Weights of a small mixture-of-experts language model, trained from scratch on English Wikipedia.
Experts: 192 tanh GELU neurons an expert, 6 picks a token, a sigmoid router.
Training: a variant of Adam for the experts, 1248M tokens, 10808 steps.
Below are experts of layer 2 (counted from 0) of a mixture-of-experts language model. Rows are named router (the router's row for the expert) and show model dimensions 448-511. Each number is 128 + 24 x the weight over its row's rms, rounded and kept within 0 to 255. Numbers have three digits each.
After each expert's rows: a language model's description of what the expert responds to. This comes from a sample of Wikipedia text that the model never trained on.

# expert 27
router:152138127121124152112127118109144161104065126140155169096141103132112148135121143085160150116118156126155148085081106137163149121119170146137111132124167066127086128113087111135161117106098144
It responds to: Sentence-final periods, often fused to the last word (ur., Europe., 2018.), and paragraph breaks, plus sentence-opening The or In.

# expert 20
router:126115099146102153150162099141123131100146148128120175117061121132121095159097127113157140136129143130142069152155134145159143148108130109180121140112142094137133124130101138113148114150111168
It responds to: Verbs like was, is and has after a subject, plus infobox and table labels like "List of", Country:, Location, Year.

# expert 40
router:110119141130105127113123135132136132114136129134112113146119134127099152113120095123122147099160136090124127089102101112077171142099114125125145202113110119147118159110108156111135140143129070
It responds to: Prepositions and openers after a noun introducing place, date or parenthetical, such as in, on September, (born, during the, ) =.

# expert 32
router:194167107125127106135125129116163139128116123137082137095135107141127176132141181155149094101135144124148135099097134144096165145102140138135154124112139113094136142135118146057138145170130122
It responds to: Common first names and place or institution nouns after "of" or "in", e.g. William, George, Israel, County, Parish, Centre.

# expert 29
router:151114110126128123135161132148169107181096142122129118122111121112078140110090095102116167138142128133103113152152111133155137119080154164100154105139166121121086131090110140112148117122131123
It responds to: Double line breaks after article titles or section headings, and sentence-opening words after a period, such as The, He, She, It was, However.

# expert 6
router:115142145098102137119140130109146138117124125110138113130101112134115149154127147124136145102120125103142116124120125111147145132107160138152100113121095117142111170140168159130145103100156128
It responds to: Numerals and number words, especially the leading digits of years, table cells and dates, e.g. 1 in 1984, 28, "every three years".

# expert 18
router:136134094114117180122105123137129111122127123134129147112130080150115128109119115117102134152119137116104078082144158094139140174097119133165120081115126116134138141130098140090123107145134150
It responds to: Words after "the" or a possessive, especially first, second, latter, oldest, plus single capital letters starting names, e.g. "the first", "his first", H-unters.

# expert 34
router:166151112158107137169142103152161147092084104146084189135105099139157192093141071117143130136183151134127130087109148146149118158092144105137106107131134106136182099158135141122153093117118095
It responds to: Content nouns and adjectives after articles or possessives, and middle word pieces, such as land, local, wedding, touchdown, fraud.

# expert 25
router:126127103134125093121112119118139183121123111138132130163094151115148127124110105138138100106147124097121097107126136146131119165131139109067127152071108108154111172062116188137152144099141125
It responds to: Month names before a day or year, such as January, July, December, plus some commas and "of" in biographies.

# expert 14
router:134154122098111134115097100107121110114141138166138134099131082141152117152109142136164109131119123103143135163099134121157143140120160118116131114129151107151077136110125164102094109128144157
It responds to: Place names and topic nouns closing a phrase, plus "See also" headings, e.g. Argentina, Hunan, Caledonia, Railway, business, fungi.

# expert 54
router:148135137136140147139145155135142129133089114104125161124096150156167137108122108100122132110102142126134120119159141113136124136091164107136190136136110124118112120124106138112170156094128098
It responds to: Line starts in tables and lists such as "| " and "- ", line breaks, and articles or possessives like a, his, her, its, "in a".

# expert 44
router:131142140120129098122131119124148142143135127129129140153136144105150145125128146155102154102095105101154162104120164114115147131122151157163130108075142134088152138111078101118118158103155117
It responds to: Inner and final word pieces like ational, re, ing, and adjectives such as final, first, political, in results tables with numbers.

# expert 62
router:138160141134123127130162098156121141113151182165104131145123133144119162132192110114108143111106120106112081155132162158159161161118161119152138150076130126153112132148158111139113116147142116
It responds to: List-item dashes, table pipes and digits in infoboxes, coordinates and results tables, e.g. "- W", Branding:, NRHP reference No.:.

# expert 0
router:183113096122107132144119124130129139150135152145117121109102134122097116180169125132094147103085122139144107155135126118122167136110156121142174168075091125121102122144126154105138101128094148
It responds to: Infobox field labels such as "- Coordinates:", "- Elevation:", "- • Total:", coordinate minutes marks, signed table differences "| +", and mid-word fragments like ev-id-ence.

# expert 53
router:153143109123110150124153120113141135172136135131164100112119117120154093107110155096090130147133150119164100105126134194146169143147140108081136133082100126117057134124129087121123128092135130
It responds to: Mid-word letter pieces inside foreign or uncommon names and surnames, such as -ović, -ki, -ez, -gh, Br-, Brown, Wilson.

# expert 10
router:144138064116121116113156139103183195099126125119087096100160117135167108148109135121151149128148152141093136114114120134145136139095132094095139128107168120153189141095099126137116124134113153
It responds to: Cell separators, commas, periods, and digit or unit pieces inside numeric tables and dates, such as °W, kg, 2|022, | 62.

# expert 16
router:116104126129131123119171116124176106120174190152152131142126147100130173104157131089117142128131139126135090141131107108188161156110166074092143140097193097095161152088127125143121133145153076
It responds to: Digits, dashes, colons and brackets in sports records, infobox fields and scores, such as 5–2, 31:40, ′, kg (, - Height:.

# expert 45
router:099124145169104121118146095095146083153135139126123169130108128122108172103145132066146128144139141105130065111130136108175100162133144064127114134118097127092068103142112113125112113113101104
It responds to: Table delimiters and cell contents in charts and results tables, such as "| USA", "Canadian Albums", "Driver", plus time words like season, year.

# expert 38
router:123129089101138134148106107143137147131093124143102196135160100146153136136099126146125132136179102140123079086134119109153157178131163108134132123127119096135114141121067128088137099091133138
It responds to: The first token of a list item, table row or sentence after a line break, e.g. "- H", "| Party", Flower, Primary.

# expert 21
router:136131080114139130121154158112130148121121112129108180112134168121117147123153139128172176115141088109154135082147122088134145103118133152158123177106130077100107132105162136134158127122129116
It responds to: Line breaks, colons and capital initials in list or infobox entries such as "- County:", "Motto:", "Parking:", "See also" lists.

# expert 56
router:095132097128108153137124084131179107140133089145144163157138106125132152134126128140140116183143142097152133107089148116110123153147153085098100120091142128163153154155117156148143109138112114
It responds to: Single capitals and digits inside acronyms, codes and abbreviations, e.g. ADA, EWE, ECM, U.S., CNA-18.

# expert 58
router:123160129137127143173154187099139130145140107100105159136110126132098156160135149110105115112114129116114071116125127099150133135137174115184112162099090122125139155171120142120138117107163141
It responds to: Two-digit number tokens in seasons, dates, scores and stats, especially after dashes, such as 2020–21, 1956–57, 20 November.

# expert 63
router:123112142156120140146149125160157151164104136137111116124099123134130132104125130141135118090134125101183110085127175086125139133111172118135111135078164118136109150112148118131120135106134089
It responds to: Middle or second syllables of names and title words, such as Keep, Years, Home, Wald-, Shij-iaz-, Mes-opotam-, often in song or place names.

# expert 24
router:135114130124127133122116120099136137091083100141104154113121132120128137104151068158112163136145124129100105083078155061133144154140158138124147130130126110138146133114100107144178158151130117
It responds to: Closing quotation marks and punctuation like ". and ", plus word-final suffix pieces such as -al, -ory, -en, -ly after word starts.

# expert 61
router:108148140095145128142123136160139105099128165154124149187121133119140146147132118125105133159104122119137110129132112163145129129118173065138156148077130090150144083099154132108159131145137142
It responds to: Inner syllables of foreign place and person names, often in tables, plus pipe separators, e.g. Rav'enn'a, Takah'ash'i, Bac'ol'od.

# expert 8
router:108138103121122145129147160142134095154118145153133154125149124184138134124099137145106141114110132124129088129128151128122140157124138093111126163067106087137099158103161099116113112133102110
It responds to: Capital-letter first pieces of proper names, mostly surnames in sports tables and name lists, such as Ul(lyett), Id(o), Mund(ella).

# expert 19
router:107167129111109114101106155122118163110122139136119089177114108159127142114126133116154157123051110112077106183152115083121152143154083127125134123110104130153127097101120071107106158164112086
It responds to: Word endings like -ed, -ing, -ated, -ized and the periods, colons or parentheses closing clauses, e.g. Ad'vert'ising, inception, names:.

# expert 48
router:127135134146114148122186096119114126144129097105133124115110177116138146099176072130117121140141124141075086057150107101156137167117134136133148119080102118181125169136093128093174139132104095
It responds to: First pieces of words, especially capital letters or lowercase starts after "the", "was", or line breaks, e.g. Ag-ency, R-eligion, subd-ivisions, dep-osed.

# expert 1
router:156121106120137112091116135120128168186104103125108125085104162127159140125106155141154110115153169132122102085091102121151181134154137129164123146086116144136122108196111097118135139109106118
It responds to: Word pieces inside proper names and titles, plus table pipes and tiebreak superscripts, e.g. he'ir', Go'ose', 7–6^{(.

# expert 26
router:128163146124123158141094098150118106107149101128103130100143129147103075164162126114117153137081141143063065123111107137165167115142123147151123133120098161093057146119059107140103135119130155
It responds to: Table cell pipes, semicolons and blank lines in numeric tables and lists, plus words like song, vocals and death.

# expert 59
router:108135117155145105102137133116124152091134075112100078120151158150117120127108157116115130136126163132156128076129109113112148128117172126139084142093112103172064127136172129115155119114124120
It responds to: Pieces after names in tables and citations, plus location and birth phrases such as ", California", ", Ohio", "was born", "(born".

# expert 12
router:115133119115129129118119092167130178143129149166112151136094116133154141110094118119128120108100148079164124146116142125128121159101144137136096131110136135122120102134112140084121123173138113
It responds to: Nationality and name words and pieces inside proper names, e.g. Roman, Chinese, MP, Mand-ela, M-iam-i, Hend-rick, Tommy.

# expert 17
router:099147115096142149125106125154154133177078110148133108117145101152083155097084103118134127100177133064128102112109141125119138113087150132107126143138136121167113148124141133099149135126133155
It responds to: Clause-linking words after a verb or noun in narrative prose, such as that, which, while, when, being, having, using, that the.

# expert 7
router:146134135121132118105058096084144132168137113147125169134152182097153150135101159115122118148120133140143065136134138105118167109151160098136152124100141082153162138087128142120117125134098142
It responds to: Common nouns after "in/of the" naming institutions, fields or periods, such as season, government, Research, Department, project, law.

# expert 39
router:138165113121120118101127116107089114159138118139106115143136157142175101148103129103134147183108105132104068104174141105126173197097160105152144101100139124109111144094123123123138130066152106
It responds to: Infobox and taxobox fields (Kingdom:, Genus:, Nicknames:), coordinate marks, and suffixes like -ist, -ists, -ians inside words.

# expert 36
router:093106094092164161148140164161143132120119096099098103116149112126119163137105138111124159122108132135113131140122087089123146144158183073140133119105167095126149135102108130151129073113077142
It responds to: Periods, commas, colons, "and", "or", degree signs and ordinal "th" after numbers, e.g. "54th edition", "3:47", "building and housing".

# expert 46
router:158163121106098113116143118142110148152158129159144100105137077117184105198082124116160139168121163110099102107124146117161171118100152114122114142147134104140177161093105128124122158115157096
It responds to: Closing parentheses, quotes and the punctuation after them ending dates, measurements or titles, such as ), ), cm), ");, "gift".

# expert 22
router:125131080111125120136114148152145149205113142118133123111134107149064174152113107113116126124141137141124121100128105110107148085090145145130105138113092156135146129101106137111130118118121144
It responds to: Conjunctions, relative pronouns and prepositions linking clauses in narrative prose, such as which, , but, who, while, until, However.

# expert 15
router:164105104133081096090169131135163133144078148136123124136163144156111108143137108130148191079110123121128123115142134104151157126125123139136082138125098113119108152136138122111162137092124119
It responds to: Dashes and hyphens in scores and compounds (3–1, Marie-Annick), single lowercase initial letters, the French de and les, and opening quotes.

# expert 35
router:099188101094152123158104188103138149143100140120127165127129090135114151141139100117092125115183101121134087097117147067152152087128153129141143133091106125161112129112111134107150193088159097
It responds to: The word of in "No. of" infobox fields and after plurals, plus all, other, such, professional, and lone letter pieces like l.

# expert 47
router:137152101121086122104090114065149099107142141106135144174101148129118122150197129115134165117083110148109122141127100125145139097139117160147120106130071087138084155128106124153118184064122089
It responds to: Leading digits 1 and 2 of years, dates and table figures, plus dashes and word pieces right after an initial letter, such as D-amage.

# expert 60
router:129130143130119151137127131164120169115146102113121085142137172125096125138140150122124114143104131141093107126123093151114139137118115129075119167117109132121137147145093144116131153070138122
It responds to: Wikipedia heading markup "==", "===" and headings like "==Biography==", "==See also==", mostly in sports and biography articles, plus some name pieces.

# expert 5
router:101164081141110183133152160134129150160098095108086138114099116118150145165094109114145119165137108100100101146112127129112135136142110086127107125146146092132180128137141128122145153161113114
It responds to: Prepositions and light verbs following a noun or name, such as on, against, of, for, by, built, played, held; sometimes word pieces after a capital T.

# expert 43
router:173112079127110117145134112097111077095104122176123147128152125108142172143122167117127116102106137131150144103113116148133121137150140095104131136070149094144116117112078114133127104162134154
It responds to: Nouns like station, court, county, league, Team, capital-letter abbreviation pieces, and the · separators in asteroid tables (MPC · JPL).

# expert 57
router:121170150130106126117074125121117084149059129126114154166147145114110150105132149172151123148142145112120074092136109123108121138143093100086120125107119101140135131132133098103142120121157086
It responds to: Opening parentheses, especially before acronyms like (IAP2) and (WTA), line breaks, semicolons, and words following to, and, for, of.

# expert 11
router:172117133158121135106102147151143100136102114138131147135161120136148133114125158167144127129147153124172100074100122103104143128109162137164121119085103100124109159120117082113160116130177109
It responds to: Single line breaks ending table rows or chronology headings before a pipe, plus comma-joined connectors such as ", and", ", but", ", including".

# expert 30
router:167127121110098147116160105121134165140167170169135115148143151129124119168191108087122140116102138129113145102163116098145170139103115113072153134130147152122120127145110153105110140135091102
It responds to: Trailing digits of years after 1 or 2, such as 012, 991, 008, plus word continuations like -overy, -ed and " in ".

# expert 23
router:139120112119110100142132108128151105141096125118106151154074132121177098156088125130116103139160121127143077098140112150096188157149149111156122140134135073147158130097122126113144116085109156
It responds to: First names and name pieces in sports squads and cast lists, plus titles and kin words, such as John, President, son, mother, Director.

# expert 55
router:124163115128123066140129157069157183135144151088094136093125105125114119160117099139131160106132122123113068142134147108114136165138144088146127103130124114122121137085083151107092157118109136
It responds to: Last three digits of years split after an initial 1 or 2, such as 2'006', 1'992', 1'950', also 000.

# expert 42
router:138106187130173133139147104167144122145141118146107112163143214108107130062125130162136107126128106127148117104126071120121116156144153120115131177099131132131161182090123113124138106111113126
It responds to: Commas and following words like ", the", ", a", "with", "for", digit-group commas as in 3,500, and "S." after "U.".

# expert 51
router:115135118142127136150149160159188159152121152142116090087124122132108118157093097169114137133117152142139129116121129103135150144070126111117139163131146082151137134122109166126160118104128101
It responds to: Prepositions and articles starting a phrase in prose, such as by, to the, at the, near, the, in New.

# expert 33
router:135096152134148113127107134154169110111145125133123086146132137132144118097121128136118109078129138098155067041125127117126176165097161151167089114106133151125098125162135101127189101085165133
It responds to: Surnames, suffixes and pieces of personal names (Jr., III, Turan, Ward), plus "(born", "died", "was born in", "County".

# expert 28
router:094127109140119113109095108157130151105141100135121095122111130082122159159153143116142145116134138113121112127156128127123171121147127150156108148083092131144088158089053159158122185100146114
It responds to: Section headings like ==History== and ==See also==, paragraph breaks, and first digits of numbers in tables and dates.

# expert 50
router:125157089125085116136114122125125132134112127103127146146085103137115145140140079095121142114112138116164173140116130135131149102129094163146117120119121114177158126155093148122132171172121095
It responds to: Inflectional suffixes and noun endings like -ations, -ures, -ing, plus nouns like cost, claim, and modals like "could not", "may have".